From a checkpoint of a small mixture-of-experts model trained on Wikipedia.
Size: 11 layers, width 384.
Experts: 16 experts in each of 11 layers, 2 picks a token.
Training: a variant of Muon for the experts, 326M tokens, 4335 steps.
Below are experts of layer 4 (counted from 0) of a mixture-of-experts language model. Rows are named router (the router's row for the expert), gate (a neuron's input weights, with its number), up (a neuron's input weights, with its number), down (a neuron's output weights, with its number) and show model dimensions 256-383. Each number is 128 + 32 x the weight over its row's rms, rounded and kept within 0 to 255. Numbers have three digits each.
After each expert's rows: "comes after" lists some tokens at least twice as common just before its tokens as in all text. This comes from a sample of Wikipedia text that the model never trained on. Tokens count by the router's weight.

# expert 14
router:144158109100129114109137120153121062127153128176122094134153180138081065221188141141135091147160098171113160046112125106126083076143136095144158156163079120115105113109109112114150137126126108172132131109146190121114080205167146163110087123088090134140103044152117137086154161135089150130127147135151071124119098173128125110141089167116136087133106078114119175120180098120146069120137
gate0:130149169098132090090130163161126087119087176189139125147146141174160132124075126114135066156099102170159183048118153170124119067143166120177119086163167155138185157150138088185109142093103189115173134173193137134106105177106092162116128103128107082119133127138156070147096121106114139154132124066112096194155096135103116082054112085100112103134134103156161149142122143081133128112126
up0:185151122106109113134146142064126060128080172192158116129129140147127096110103141087146092166108114160155200095136133176091123124124137113155131083100209159141175130156144113164177140107131195134161141156141170153149079183087081139091121106152097101167172126116171072145115092171159158120205082100155070193161073152121141126056118092091130140121170118174160141080111157054100105168177
down0:154107103058091116119132107114132180112155113106142118102169088082146136168109150165121127183121166148150095157108122132097113103129115081102108111164164154115112110153162130124123109142102148083109190102145130067061077118114149145098106126106144108089157126119107113123154183089154118126069087068124169164112140189165062135115114125117091115083084126078134143119114178089112129118127
gate1:107064119125117153163115120148144100112173125137142135139102157178169097124113172149085115093105157097083158113112157137106115110101120124116136149152187106125124116087182093148177144071173063187176077155105115152132127095110151157163147132126135128141113159133134075122169128185101116142112097120099145154174147113115202180159145120101150155158099079160162117062137140109105174115131
up1:054121121154104115124140139115151123111133101120154142122126105179151109080054115147053140153115126074118152148158115109145175127070123131151129106135170129124082117152168130119116141112161054120095141180083133173140079106109132180139142094097180125061127140168117057106175126162110101128084124132114094101178136120104176121118183129133194172134070166129153118139126183099058127133117
down1:150109085112072143115137103140069065129117095102079152120139160107132152112152101128178063071091110167168082080073106137141122073178148050091166142148111148163135137100153153123108131148139085168108125174170121084072192122141136133149095183096122135068136098088108173164125138143143191108196121066122146105171169104171107158158078117135091122068075084107115102076107133081182134105102
gate2:092170162186124100174111136097081123144150173109110122160105158199106109097171197124150121086122100128118172091121068107187102106104135113106165146156099119124152119084093142077084161106106101139144079105094131117165207162150107068129137161109112152081156130147163150127143170110106100073099189105148154133147136099173185118141095117110100124148088093124119135122203119107104065117145
up2:116090104157062158157178137115117207175121091152159129156099053133113125145065162112111123149147145139130098074157173124114165113140079169169149078078081164140096107255171165113143145128136047110119132107157084154107028121134161139137133168138160185151137104086118190110108111140136150168095137154198124110176097162149107117172152057116062123161095136089093106185110112158110127134158
down2:094150194050149163104149135137127154168113103195134173091082195134077142174091101182081152122128171187176137127122095127141100095086089145112217114136122142160145144118151127153162163153131142162136185156137107076116129114174099081099123177108139104167117143099107121115093091084157103182119139136178143109141119118129117145145143104135130110072089143188136109135136158180116149148171
gate3:136143137115075098132139176122119108137156101145110131101099136171117067086142117139125115149192103177111154092130188115115216118073155188177121127088099148109079145092126079175101069114123101159134089100148116109159073028143162162116078180176100128104108116089129176158083119113106139108099120100117125147126084144134115139183193165150067128058145057085114141126158180120109103055122
up3:141150102137077091130142162128138068138096130131134147126125074131093104089176178120137065167169125177147158097094130126129119081086066060160132154133131129144167098086127098130097142132085107113134101108141089119147081055147155119123101151157076130133154102114123127182117144135121143097059158092148153163146130116154121140156172124108069116113172170174117147195154121136093095099147
down3:130085095114087115117144128114134129096161110137106100155145147149089095176156133090086110132112087151164107116156118104119159104142132113153142078073140148134093141092165103150176120126157087166167138140090146067125123133172166214140149099131142126085100121079135123125094068170127164148132101134158142128201086163203153157138055110142079133119136195136058188211125133132123124139167
comes after: "\n", ")", " by", "\"", " at", " such"

# expert 4
router:111124175137118174109121197159098096137105167159089107122125177125098100164139099106094112151142119122127146171082150100100099086154193112141142133169131170153063163107093116099119095152114102118161131126156155104098127162152146099104087142157095110143093121090151146085172167105122118083140148115183087113120100131123166112160109111167105120134191158155104154103198138083116143098173
gate0:090120164124126088126182116130142147176112113188123199108081135113143136132126106155171108156106127114176115132109111105136114138140102181138146176112169168135110123125122161137204151089173112123097126149127172110106081154118106097142167113157101147083136098176026096106108100103145089118147117073134141121114092198167071173165088162091121169133081112127159141130146060151175155149101
up0:151114169113115124081090162112157134120063094148105186129160092121122131102150090142144093164099076120142152090119101091134127178103084139133128102117097133140126137149132188088092114109096129093068104078127130147057068097084074098165059098144176148092150145132129138098116115199182135142053166112120134074170144152189112115087028127170092182141106173114168136120131175135141130121190
down0:138172119134149164176133120126090127145138140131091140118111181180137121153200204100154160120130098092043077192171165143046091152124141126112158130130091101112131118017098201105130149148088145090117121125170131163135148122107149115140164130119068122160046114073145135154115095114161135113190169147072138083120160141128153112129161143150173108110135163094168159087080124127137129087130
gate1:153165153184068095100119078081119163154096146119161135146180137120124078154138142132140070122174095119149129156149106093166067074128129130188119091083128123077125152117090101162178125128141175119111153130097105154161159127103196130154176111128062103116085057073129074118143132172154087146178134072185130099100134086122100115158116160091127138150072102110142152117126112117143126101139
up1:186124132116153130126121200125194116167125128125100180133127161111096151117072084164110135131067164128126128079142107138164179154150138122112071115099155091188196117069128147120113105138146124162192153120140157141122097174132113086152120099173147139167176139188098150158148130145096153123126137156090085141127048152083106142139105116162145133086121174150141067193110156144080146140137
down1:124080086106142155141118181133122163127228093100110104075143180104127124148141089124068087093127156141094105145139121132196164169119168128136169136099141128187163105106145101091095148195091120189114144102170083155125175164111127143091141091143090158182117111060081076169178096108120122129131108150151178125123116097116124125083088140174128123133136119110142193105117079161105127122057
gate2:122078105142162153183097168130115120114083123149067128127103162090044107121165135098102089130131116133103197124090127190057193098157167109154145107113103110089135111146130120086104113119133151149113137103194129144149158151129092093119084184151089140127167150060119128112210090089127153152159118124133193153080059103147089136123133146144064087105101124134146104194171127112123118093172
up2:122121065175197151178103181105154110076098125152082140142158161096095121117134117060111068164091127159103158163082149162078163078113111140139150165147107143134096094131126084134125107114186130147096145133147103134126161090130084124081139147122092161140141136056109065172149108124111175123134121127185178160085096099138085101149160134167099084137163139129148119184167153139124127102220
down2:097076176124161108169069127076150153139156184131166161137162120162131096100153143113154115182114100190147090141089138134131138137129120120135153094100087166080066106133133150126112149121127120166099143154104115165115114102144071119132071131174167101128156198101118105088133117116153143170136094196145129089166110120149164130192174111120151130093177132104070159140118188090152104135114
gate3:121063155141089115138104115158136166120106152131164109118121181097183089109077148152091157071128131136085159160089139104134110132154080106105160092154121144133136110185132158117109167107126082191161173087111108074144156187138111072106146068116114139084105109028113105166060109094119108099140144168072094123083124146141092120113136106144130143152143091146093179098189086123165084110155
up3:102170131098133117108186144133140116188146119144141138160128070095142135117159169104150112212121129158201128135119113106110165113118143146144091187092131128110090119149154088093104086113108158117154127131105082148091106128137161179154133134109127154131154127176128150159178128165156107169073115088135131143166185087130176118130084133077140097140154122151121129106075180103104188124126
down3:133139150161075128164150097145091111105156158140121180114154154090104135143160090125127108110107102140185117168151174166076138146131082162123172138145124143162139143200130137120139103106062138059172113116123147103160110138176155170122059072134113140169085171162089166160149078082103212148177146028142114160145128120112148133182104086129113122126059134121129108159124121097159119133161
comes after: " |", ",", "-", "|", " of", ":"

# expert 11
router:124121179103216138163103122121143201127083151142133148107069184092154138157099089133132078169160160143137141125134128083136147093095130100130186137078137104112083158071134125175143149108154131182134102142167088145127140169079169074164200097095101113104180173152068118166140160144135099120032127181117133138113133125113093134121084164087198108078131123113184169101165114113122134165145
gate0:139134160174077110085090101175141162125145126108185093173140145148122109125106131145142077147139125157102126160137159101067092069090091124151136158129133099136157139102121122099120095100081131151157151140073101019106166134040114091083141109102133154142142118095091110149220120119094122098149161119126141136131147135100085090147153086120125163126123163095124113095150160117101128127199
up0:113142180181070138129121110170167140158171071067158135164135142113099162141126123160055062175153107115084116154106125170107121138119134106110110151139201156113147163148096112129130087121029123121179118135146150114118187140096116110065151144098144135132102135076151090158143113180165118123147130133137172101148136167133138126141127104071172157130164155125122143113098174135152142109210
down0:142156135122156089121110088153136122107113133126177055070089136127083202101044143145129153114117136157081117147220174089106085120091089086174095176114099125205148111152137197168079114139133113151133093118112058119110123154138097146132167164118140058137091147110100087113129145155106132150148092144088104206111162094116158199152094107130108164150159097136123110174140180163153140118165
gate1:165143090115148131102121182122086102113131159120072162150114155110109048156144082104158142125153136151153223088093139143126128112105113086107096184094134115084088133063112123114096049147142130086051126147131156111090084162104120105128163091114131118172148109137154152137145093104146113127114139127123125164124094127104041150136160146105129108125143116100080129118128151192118080118193
up1:118143110133197121128091182126110105134152179132084185152113148099131054179104106123152119168093123094163189083107129166133136103147122063102120179066088131116085152090118076122118078165123125090079115116133163103112104107094145115117140107129126128199180143118142138137154098076172114096094122188101105168116125117129075108114165176116126128081111126145123136131113140152100114102201
down1:089120096129137061111121097113166142035161171099143163137097158132116197201138119117174189155152124183140119111096133129157151052109088185109096095188127174135090095151095122092102136117171159136122161168165156129144086139177168142069097207139090171134091172186097111158158146134153129108113140108098142143154134129126164117133111054112108115113118183120122140081175181078141151104172
gate2:116102075106122148131177170121129097113153074127190099110170107095095108128124175149152146082137110153120115162121129127126141122140174151119075102207089165116126102135109126116078134115107143099149142110117144202132052081135170121094093153086102136089143149140133140160125116154146175121172111088132160149153193099132110099152089174108182181120068109099097121176154090147212103081104
up2:156145127138155124126093107159153137156105145138071136163086117149180143122075106168169106111114109106107121120160121145189146125128107110132138105083151185113117150123109115135169154093121149139091161075089158105124127123100072144134152100138084103127149119140184118066100159024122108134127088118141160147137046134063163129160140039142093050102142209129078149119168155120081122121135
down2:189145112142127089125095148116156131152130133105114136078134156167132199110071148200109147164143094191145133094109096096214091224133077165170088128066148163139056082162111113119107141118138079162203084187137123083155112140078130067111166105129139162161079190183100164129117141166124133066149165121124090094177155114165143105133164069143130146117180103121154148042091119115164157132123
gate3:117159090153150140148116163154080162103200118117127132064166139142104080200122154111092137153077163135137118138107139128103162149091122109141099125148134205153137094146093145119114086141157161144129107138103140059111130129166167095188156086144068162138123110158146144042096142221084195116136105080117148139052097121123119192136079151137110059127167146083071097137137118122078096077110
up3:130098110111119155145128173120076161116151136130130147109173136149133054166168104185107085143084156135135116115081136158151180125113115131118063111145142147162182126136166149109170140139159131125121064143135132112112148138124132088153099104102113183107151111140166133081109167140088167107136116148107143160138140088171110169084136134148140105130106159116131141171144126092114149060104
down3:117136166151148094089124138099126140124115174127126172166163132132078108136135136131134114152124080163134149163097134165106142136141076147085086128176117142146125132163142149146117099110104107161127082098156110092122121135132103177168101149145095103073138134081218183122154139078128098099114175100106090097196136155107123146133176175184032131088132152172127100080090157136179136110101
comes after: "1", "3", "5", "7", "4", "6"

# expert 12
router:110047161046141088125104170203103138097106089133155038142163131115105097177128073167182152128128115157192091126143125113119147130071144121108076107159137149181121051112104167146118178139122090104146127154097176104103162100096175132148108129112150117157098098095132146126128205097112097174105148102142121170152166095150083138188158113119153142080120134129094184121128169173114134177125
gate0:125097138187092138163101116166122169116142148167157110134116139161180096138061146141145116091185122115134165187105153110095124109074167131161144090152138109076125075090140119106124049118164098086143108086161117120128122209094128144175138143139130104115063128100128110107123073132132123109054135111113099168050110072077111138120130149114133126119148100140104108144120127172129026170160
up0:101106083040063086115117126161134150131096122146176141111152154127145112143142117123123163126149124111135116101186100058139181143082101134139121124114133136055120139156120132054167165135136138119125162074170170150148130165106091120172059142154137168086126159171121137115106127147087103141145148137078102103097101152143091127120150156172124151100154075081102127083109135133182134077178
down0:086135097112125154087127122131128102117125111205112075116124107137113153174124138145121169116101119128137153151060169092099122141117133077130169117104097096104133164108091134155158143092171100106083175095090151143116098136197162121100088221117148102149076052048128132170138169077128107079121086150144148165057159118119085061132145065177149074110161073115091101186175138115117083088125
gate1:155141190207120191154132115145136130173124158143103158092105132125058103173117120119134110116150112107151128125120094151127097084170119101124160102168175080117150055145142065131137144084131158127072106201110134118184104137140165145154171155147113106167153100094139137171180129114104069091114110082137166143126136077091081152137089156087080150133110094087150143136107114054118105152197
up1:185090124102123168089128143183122132165161180091098155124085141141130120135087188104134158142116056139162102123140107150117134110097152148148141187177148104166103110137147119118085100138130142096099149105130104116138109122123119102111137155117160081122117084108172141148134142188149165149163125139184175102075112179114136101136157107086081161119106205147134155070160105139128124121141
down1:143142113108152080152104133110124171147123164217148111110124161126137112164113164101122108151110167115120108105153153140116201108138143180122147098151119119181168172075111140135100122164134110184147155084154122168154071146099133137170138141119088152086155163118080118096157146134184114166117144177176081107105130113107108116176165097107116104170121123158180116102147072122155100110156
gate2:168181133086132154180134116186131124101101119162158104113111107106121203163171112122114145089119091130170190159113106128155168124126137052075145165129137131137103118121136122153148091069132131143120137172117150085180160097140115147143148136173152176153173131101099147151095154118085093071139129109153121136119152053144160119164116127136192138169162146162132134114171130098131104152129
up2:108110163138163146131155141153105131146189128093105152150133118167161102113091134111144116200114153131122106066168118113111078129184143129115156075132127061125125184145121162121132135150137133075126085112093085139094103153090157129096107092118131036115102076163122102099138091128150235109087113122110129097115110234117103141105103124114071106106142103057097188122139083172118086142157
down2:099083126076120172118140111162136133178087129155185111165187128119129131147154098132134100090071136141152159062155145130172117159120156181112190142134088142133135204129151097168170154126193118141133060133135149164164144139104130137113093131086153118118102098080164099130136118090147175042139124201113136107129193142128091146173142111084128194153122193118081132122102091161166091136124
gate3:125155049106092183169051139105114096133115121110134074084132147205134144096124122172154123190097099159104149108099152138115127125125089155106124167124091153110123106104104140154113109159159173116153097139103081164153138124117138181157153114184133119120095093114081128136142165183096130153130072160093095117105197115059111152129137191108180089106066082137163091126155089087131145148118
up3:090127168114160063055127093118163132173109118140184154126140102141091159091179141152134132183152136156116121081112086099129069158131098135162130109097113144118169104113144136109118147138101139127102114189148191130088078096168101084153194090092136153124109124169058110120117151074116155093152177086133086104169161099114108153136138150134133150141105152123136132125137131108073115093109
down3:156107150128158131177155106129191051111168147194165118160177150107107156119137153069128077120125140128079093094142124126130138145129094111058129131089118117133130125121110126120118118154183154136141157166125142152115138073136106165045090162108169130139115101166095103127109157092174126138114149158143111172177149172189072095086074144090128106162137173206101108130140127176108146172101
comes after: " ", " |", "1", "2", "3", " ("

# expert 3
router:139147100088175190169089122132185156067114097123154145150112142185162124106137127087193107119124135142177170153143158143111173109085087121100159166091142185119062086134156112136178104172187122073113044142120144107174155135117125107177152095147160143156155153136124085107143165147170149130148115127167136180134167147115072106126114139055129086135161106114117180111145182147113120109180
gate0:202114164117095109121146143111142182107154072152164161108090096129097123121143111094029166112161171123117133136137104165109119114113136097122107158130109157067068146123126098137173096111102156088124077168172111128122118122127166109126138109140140128174109140120141102078174157180149082091164118102204128134183176150102129117111121173128101137116129129156165158098164139124078155113093
up0:108119088176165127132101087158058112141106201113111101123131187127160131124094129131182112151099081152087116131120115108138125119071140168109132103172139092182154114171079144120094173152144106167159190099080146152053161172125111139114103155105122102115129092136151151136104117102085159146117151121080127122074082140132148124162108138122149116144136143116131049130112106158158105144206
down0:077163125152193117074100087194178118119094091168108117145157153138117139103123147161054174101089112119106107117089133155107176084095121156143185118115144111153128099053097124115144127135161073102082134140063175104120171135154162148172086053107109097054085134073142146130140118122132130125099119136086126142107148129134084106105182128182130113136091137137118062098101205165140118210064
gate1:144127093135161138119122187096083112149131095117083160091132125122131129096091204123172154150106155163145188041147139093170130148141094115106120120116145191118108114060127131125112120161134127082103095134108151085111116148164107165133154082113090145134091181067134090111092139162109071131075086097113138125100109177148152139110121142102183133159082143088130143124150172154172073141119
up1:144149128112059148115125055154136132162122109123161105169121114129113152124148047120088122083140125125130090153090188181119125086124157161178119139153120036137093093170128159119148156125137119145141171113139099158157126101126131062105096102121154101101145128201155136121145131094164196145159176124142129148150120140071121165120124156147117150092184113178124136133088091097066140079127
down1:155154148097076074147133083189110171125152130191087077109090162146135112165126117160158102140105162172122101171135114111069093154092199137121142223118104138069120128135135108167109113116114111108109075178164155137119125112146076109181122126147117093136120123183130142121144119171134111116114109082164169107160122082099135103138125120090182148131135085131119070139096107137151138133119
gate2:139132171153057161161053099094114098066102087124127147169099119124154109098091175117160102132115131100122086135143137121152095129148088112125154120099156118204181112139160123214120084152153152111076106167109115075134168099168175057147227106155165110089128102165136054069160055118128116115107112179079131150118151149096150127085129072126140179084125125168083070100128074118146087117123
up2:139097096132074101075112130087117138100109119125135163097128116180127083131104190110126068166153140108072106156160122128137104121164097174144186128097166098166136096126188176148139114151135139101073136168164127151126098106124165082127113141162155081044132120146170086082130080158099100088113115166080130164139126118160080127133169131113130173121142096128106074082119109134122144188159
down2:183094136110125126152087079047100125122098131092188214108186135099119148102114122164134143180151171166101117160071177098211079123145137100104165135106146125139179138060107160189137150103050123150131133093098145090076141073165136145113073150127109181143097111132102094120138118110150202094158113142086093121120119094125135158089094142064138154155140156172135132137139112103087168130101
gate3:107132124112139179184063146134133209109069099086130158087154084086098111132087130088110153161114121128122142142154135131139182161132143156161129158131121139106098095118102137159180077100097145117140095116161152150133091190141168126173152087146095106113121195119169164185091139153145037201130105165151137144126183131105133148130143109069079111140089104107134099146139149128073079058154
up3:104153108084169163209086145162115214088106098083114109100117102123139080134126095105091121157100145137147114154135132143156171145146144235147186161129120124165100109132184096115141070094128130114095109155149162178088141184135157122184185118105143122122157167157152209223160108148150061183145152167170179133088156120118106159162180075070083143112112117086157065094125129140100142089126
down3:149166115137145127121124151141108117171109124101099120109105106100114153145102118098117161096134136193143076035190179186168139071087117148180119148139139125105144175110109145116185172108201124116092146105138107110093159171150116062144074139160106151095110104104203138163192151148117117100118125142207100072170182145152079156100090161101160155132107125098190079099106118131155130132064
comes after: "9", " to", "0", " for", " he", " that"

# expert 8
router:103114100135105132105154144129097145197067096147118170084117152142155157105128112131102058124161082073083167159186172059091137125115115136106155159144139174163139140093136130108114111066088115144151127111142114050127091175128105080127154084102156107138127159139056097151159100145168085110124132133142088102110131127143115180159160128101135121190117161160148113109127105097116050080129
gate0:140151146174153109167092143130140186075091179138064184096171147132132142138137116104174133087106114098172128131130152086124085176164171101163131110087115174134136125141112134134206096099049103134091079106106141099092125136157104143179128121064085086169118084115147114110082134155180069133111146104168131135084066101154085171095166120092105122160087132255110129150166115120081121108179
up0:115124154110189141197102125118069121122117209078079183082168161110106171132138128122143132186045127117156116149142153129164135159133120150109117104149132151157137125125133100112135135122106111115138102146122157087078118115133117116155159100108169108121113166094193114133100069154138076091091172111114075124097093130126096105146158103123160147168112097152087137075161083108129129119177
down0:186125123124137130126127100094124132115111106111082160164154061160138133129155098184140168101156057109127078101141145144136103146073118181160143146136145120141157147134142059095150117133125083162174158071136053134120106194135090105134103131149107141105112109110125112092067174125138175180067160120137162144174140148133056121110134116104121086066063025134052163095171074091094131133071
gate1:132073173120162132162161178099070153125129124087170128146143101129073141114122190133107017075149138137122196114162158123168122098157057137046255136125165129141097167109137067145138086129121137083160169166182100130161140145073149102117138115137120082186152145118109173146111069102122085101114116066131116122121190108078165103180077114067091135129083121132142104116124086168123160132200
up1:135093129134130080125137067145169098126105115135119121106137154117171170162145165162108195217149187169130040128134073143067142159088212107123070081124158114176127137131154125096161140093141114142134131113105135115081159201193157101143151173121197186119120139110132159103149173141128187110109102163160149143138085153122134149112061154130137048137197074156119214125147155119139123162069
down1:075188103129086154151150159134131126127116073137128169139112158165158184181138138085098197095134094121124150158153141113108106115171118177182169071087131187178141146104109122067103138163116173088142076148117186096134170086063122103174107181098134086162102117102113083140153148118109132159166123084150144132130176075139135134153160146120091179088128134090090085153156137117104141126176
gate2:075106197092131118156119138141189150104095135136150116172174116175160150100134134153151108082141163162129135128100115065075158146167087121144102128052131100115032111110123157083093104099135164143159132110121135177078153185139110064137120088131113077074140125125170077133129113182135151159110073109131132152128079101149113153113111159086118082128049122121158173119134119123120096094132
up2:085092074113128121106138106172109160142166071135099069119120173122117090133106111135129142136066155145132120085145128149157099107108178118127099132110121128157154120171125168133148104141119105119096155121111081200134049113170166212123126139077160173124114035171104153110113172082171097160179149110103139090126162163203123139134162165140116194109228209121118123112132076107149152169078
down2:117079106180100165136072081104109134160131145106135133113074137052113151091177138165129128158111040177148135131116107150092200113090118133063165116127168175132140157070088132131115150145100144114109095191127186098087142095161116152123101138174097171176081183147132127126091093134135168182161124128136127125152146164061133131103162126098059154109086132124182089126143126065131125140197
gate3:140146099162147118115154149113099112142128079117111142173174126142124124138120133087114093184112137125101116131125206077193115113121169153124146217137114119137076123104115116114090149155081072160139087162145140112132112120124146128109073091144144152142128149087056140158118102163084133101091071131096132146107132150157154132106118139098130180101205127063096099130149190161112118150106
up3:097131093113186135125168132148118113120125060113114047113129107155152107160129117089128080195091168134160116160092147121155210144087138148117155161145093157109099067121076145098091162108118127133101091148124099122165060128155155091121132095148151151139134131122101098126117133140087148111177096113150149181045116135131140186082140106077097176188154145059176125183099103158113073111122
down3:124105095104118172139124140090070132148174174168133174099156058085092162146179106135089180179136175147103155108066152109187129145148142148150148122084085128186200139150170147104175182152118143094101139139136140105118137091137152102158119152144155105103138134146123170124123120151150160115173116086105130147159154077139183165086108096158172099132131129140103116103161062111105132151051
comes after: "2", "1", "3", "4", "5", "6"

# expert 10
router:204170118123166089162107108182133104156039146109141116095119129180157142148136190173139126118109069138141123093142125093144188062110173147106075115091175138136053144115150111082144111110146141158107111170093165101134161136042159104127137099100094144139109129148148185081198192154144118134117074073099143098129162166169145176124149200125150182183102100113092143132121118090117151133169
gate0:171093143084131172117124155131152087117143189174149131160161098171113162159155121152104126101110069141093142089161115147146158069135132127078162122084141114140113141128164116081120153118104135147101139100103123083135173204100121096156135122086184112092126113196151096169128086155079127151168178118120132124145124141097119163171105177132183143071120140137140158103136080099199086086132
up0:116193130065114140061117128154180130140117111063076091085127103125116114096092197190089102155113096141114085137202093191164125106173154135145074162120188113169136132118151073141134101134127127125087118108147132170127113130073150137097096090090115173081110100106137106154145208142136121117143115120176117145112166142112140126147105158119068107135089138170166124118102128107108110077118
down0:158121076108111140122135116111164117118123143132130142165104037145128135119102124108143126126113176171056093170096115106193179125112148182190042112148138148096109068076150134117136088133165164141158101122146146094146148097105074089125177089132058104101137155101161101112104119147097101116086126101090136107157127131166122100130125169167146058115145121108131201098133097114152138105144
gate1:207082156106128130141108151147138175157101160151090124141144154117134118160167169117102091092152092159191110153114110103085147141085122204088099100073162114150146131095208125108075116093136149109182128099137121155143169109125121156131199103141117089157125122143142177107126206106178134127156132098108138153135173152120089168138161107087190138121112096145142168103187133123213143142216
up1:154079152113158123130127202107132190129094164157112132120156123166161129140184171122112122099085092147155116199115131112136180135117105155083105138079152120132110152094137135099100061105158127149149130118126143124158195179128133167107172102146083079121106108137112134137140198123129114119135132063058147168145144144127099182115131150113141101135099089165150163068191152105161143119225
down1:105111117127128122144146144082173132109119173093106155162104094144132144124141091159112127097169124166150145061145113083140141169103138083167135156160110166085107189141115200117173114102101110118153096053145168111148126124148086150082137160189103145084118150126101177121172173125172174147109163143124152116099183128162106126145181123108125095095145176141134156153188132060179114096059
gate2:149124095094110109087139120127123135120144142131081123138125128145139111204132094162129113118112179162137102116161101172117127115129104141117106115135115188145179167143175126206099098175108086131120114158147095157093119106149105131254171172124133145082157070143086159142175196100086089144152149053148147103140058139119054112138091111107133137119103100169096207055101155131166103113123
up2:122131103139095136148162099099135076145130162122057113136132140102061114176166048144145142114125157116112165118131082148126164161177133131102154115105131138104180194130127096154128108112123098162157105132153094165105111115143124153255177138037131076095157055123125164147199188157104117142143127063116108104135082120172088154120129109081135141145100145101099176099123127113166112091120
down2:101147177116103099106119139156145149066118115157160137099124081116153126069132180131136076138063213096202114100099156172118135093120054144073132073119138162146177165149135206125152152149176138108141139123173082094173125078177081132141113085158129111092132140173030139140115115136101153134157173114115124107132061134121143160112088131159155144179164106102122129102096109168188136120112
gate3:144120129163100211128138114137127150132184138092185089121119125157126120120143116140168130051118069113161114116080143118141170093164149139075109096119168131092183095076103105121193146092103106178073114105123156100157118145136107112147141134100146177150095158096143169157174086121191091132101163091105171124120127201197152128167127062114134134133166138182109158113149090149081183102155
up3:070091101131168115111092151122126124127079107192111129101111152065152121105089111103116121147135178174118120125121153115086129176092136101145190167089106135231079154137121111125074132168119138119166144163134139160092166104156167177083099155135178089134144151153102107070098135126058111148169102121203131162095148072069125134062123182124135170130135153124120121085120135146157134118092
down3:080101168172107125154118071114141120131077160153071143206053142063170155218122176124100102090117105141102187120079141142125136131132100106113117132137127140101174115157101057091115109119158135137088130137136185101134120107107143058132143182094151136088180107173114106103106160201130181149121102148172143093148166132141154127094130168114100088100086147164128108155064118146123124119151
comes after: " the", " of", " a", "'", " and", " with"

# expert 2
router:143092205130154184170091192121097116114097184146119166174138124038092087115128114055156190106116122058118086113083186119104156163125116108081125139115210151124073113139144082178106094174127131117087015111145139201141125071121164154118154148151101201147178154135123088056143088146100105156095090142133131081110148103129094116120155118063121109113115130116119146117143081122124138170146
gate0:108157115146149162085157166102100104116174131084142141122140136142127126150128114139079139095152114126195130161146163169082149124178232188133119097029153148141102115116172117128155023095118069130143152100135151124171140153146117161211167108155118175125114130122125155112146115117135105131121106131136107108163139157121173137108125081114089132141106103155075190078121204124131134144122
up0:168136120143150105158195101177045122031095131130117142150107146131171139126125137061193133124127168114098068093179090133124225121104145179144160178120099123182141130153101111161161146122131191167164110149097115134207131128161140121092106156141162141104149131111190133135108159115146113100085124177127093082102135102097103124089100142091079115180151138113131145099226162090132099109172
down0:115126171132127168179154150127152145112121126110121160154102122155085055090151187152141178155118088098195107139143160145164051118080151117131147112125149158148166142119127158105096131132094075152114116098082167123167101064131147130149152153139124156168122145113105154161111106068153113149109072117206167167138186084101138110126100144163055142251129139094138055158024114117073118148131
gate1:100128130099118143141103141129129082150140179174070162115137126114128133132169210154169146131161103102112132092077108121112096133126124110107108108145089122153081094100119107186143120156159136108142144160167165134105119074142161140137141193133088223127130106133089135100146144152101144130072070152150147113123110111137127102137081174070092094185129131129114113143135149097132087169108
up1:185132160158088140055167109139116184151102075094153128168150196150131107152083110123144124114117146101155129108151162146149148114100162132157173188110189096116116136136115148026117168178126164175088150145117111108115126115097103154156106123073146083100129146116183099106088087122139166156148172133137100137140096188115122128058103081177166170085126154137140144106085081127061126106116
down1:151144155171094102174095176144095046156115123127172168176131167104060121072136116164098006137126126149126127131113111112163106107122115074116140101149138141075119061139122133119192121111178179070159118163171104135098151113077106158100130132136150109117089148103101160136141109132190191138110086098160091115106124152141171215082186108105149185155136129091198144129094181126074116130083
gate2:146124156151106084183114111136109131149054127149129167086049105149142129108108030112153131119124139153139151110094118088086124125119105094100156121129130130155119097202098107101102121061094139110135163119148161154130139097207138036133142189159104140131131122150124112074118094124113168147079133131155057109111154159137144116057142119188092059077127136071120166124128171166091107187150
up2:165123123082167202084158143135081098158164127096180127148158143099164137131110163191124126143131105208101151167118130142150126150111150127140119104138078135148175139162126135134107157126132121112101097124193061093120092157081080172099119126110109123109143121109111105135174138120210146113141145089066200142173102139103086068144100145111178173146109149165079096123157178079100095107147
down2:144134199149128154136072187138165152088144155142160152127167104177078129126096147105173101070108084130122118135155072069144153090198182118193094093098129131145102081161156069090120043152161142121166128181137137107118133173085084160105120159146141213159128178088108108133141146125109108147107138088123149103102128121086107118121163187201109095100148144102157111135146164143064143092138
gate3:128094169110164120130101158127147124136151182148144124126166155174097121121132120176108107080129148142121159142138129140170174118135191133130146121104092114177107146108145134090120136144108123020149062160163080096177094110164130125132127184128116186110113139171098114114143128113096100109064135071130060179117116223150133146129047168069153148163037126107107095111138140134125099134104
up3:085113101122086179090176143123160123119085133172108130081120134139178126164102147210160124159172083164172066188179107115134108140084086152097113110142178154160142081119128110148145083131105186146117199092105147113099123128117124166082102132125077120115164047100129129122105126105122169148214135145155114120141105060114098120111114173137099081033255151163171143116125105134118144109132
down3:172104152110130111099056146079152113098087100128097137115134080084156129127150098176191125111144114170130175167147190074135143086111066160135141204190215088109104117112126119109165139105090128104107108096059156087155152113101178136162144170184146132090102128137120088149122134147119061201091106113141148169150114053138107090144121125078113118112169158075193159174129072140066133094091
comes after: "\n", " |", ".", ")", "|", "=="